config = dict(
    router_bias=True,
    tie_embeddings=False,
    lr=0.00473,
)
Below are experts of layer 10 (counted from 0) of a mixture-of-experts language model. Rows are named router (the router's row for the expert) and show model dimensions 64-127. Each number is 500 + 25 x the weight over its row's rms, rounded and kept within 0 to 999. Numbers have three digits each.
After each expert's rows: "comes after" lists some tokens at least twice as common just before its tokens as in all text. This comes from a sample of Wikipedia text that the model never trained on. Tokens count by the router's weight.

# expert 12
router:499474485501521482452513536506481492426512524506511523514435483480491427462542509517505491501510483540489521526498536531502466506472472490502497496480489535507497513480505532518524485444510459
comes after: " M", " R", " m", " K", " r", "M"

# expert 5
router:491467547504492438490457525489507469509497516531520512528443521459491428523499492482518509515501464518490511480475505522496483491465530522525485504504518495483481525540513519507528496497527523
comes after: ",", " |", "-", " the", " of", ":"

# expert 3
router:544479508486472472484471532482507484503530521475517517491452504508522476520530441531462526466481452489492530467457502512505512490451495515511525473497503519481490494534503504509505549485464504
comes after: " of", " in", "'", " to", " for", " with"

# expert 10
router:521484501489476496465443546477470469505510473480541518519450509477499423505498475540498491503480499491483527470487533501510496513485469519511517478506526505515472495536517507534541506479522483
comes after: " of", " in", ")", "0", " to", ";"

# expert 29
router:501505537501482483460482536531471473498527470524548503541481507455489448516505484536481530488466498500497531453517546520487503514443517516515541469504525490527477507529505501523531523485507481
comes after: "\n", "0", ")", "3", "4", "\n\n"

# expert 25
router:556473536490506497518474495491488470482538493509530507496455490505518444495488467511499533494511476495476500463488550489515448476503463521523542499492519493510496496527522511503482495506515498
comes after: " |", "1", "|", ",", ";", ":"

# expert 17
router:489505513510503473487499537476452456489504437541489497542462508473492465502508485523482495498520486518465521450496488489478521511472438499471510500491565523495475489485491530509505479503513504
comes after: " S", "\n\n", " |", " (", " \"", "-"

# expert 24
router:534466504467492503468460512510535474506517505496531495512504506470460453518536498476496473534444510536513507517494512499486497465461489507516490497518560494512489553492498504470508527467523512
comes after: " N", " C", " c", " the", " n", " E"

# expert 4
router:520514502470487486473540509471507473467522465538505511512476509495510463513462465486498526553485511528459492490467528527527488490508490479510510484485486488464497529497513489581495503509510466
comes after: " F", " f", "f", " B", " (", "F"

# expert 26
router:507471503510484466527470516487468488442501502474517521515462512489453480494525487499482477466507489514496513476481512498500499507499464484496519462484474522484502489508510516518473513490484504
comes after: "\n", " L", " B", " T", " b", " l"

# expert 6
router:504481494489483463502474505472465479516512458490495501491445524511534482515464519493470461497516491491452479478494535538447437497473511509469496468488495488511495531532502542516529525496513503
comes after: " ", " |", ".", ")", "==", "1"

# expert 0
router:514511537480507442514527547475457512477510533494524489509488506517501446557529483482490504499481504505423516448493498494499482505484450511494525474500536532437478551532499505530524497479490503
comes after: " the", " P", " p", " a", " of", " and"

# expert 1
router:553499513486501474449494519498465481494515514476533492497442519501498430501506481513494498509462495508465496485464528512501486486509484518492524475509524486513495539518523501539550495502517481
comes after: " ", "2", "a", "ed", "–", "ia"

# expert 21
router:529512494496506494481475521492471476453505511480519527531432542522504445515485486481506463495448492547483498466483530521470474493490481528510475487492522507472489561496543497527532528497534497
comes after: " ", "2", "–", " (", "1", "98"

# expert 2
router:508518504515486495489513565515480486491520516471511490536487484508500475518510495510513467495519440515502510460495521459497480472481499477505542484492521473537507512512530516507504478501506536
comes after: " to", " and", " a", " the", " L", " l"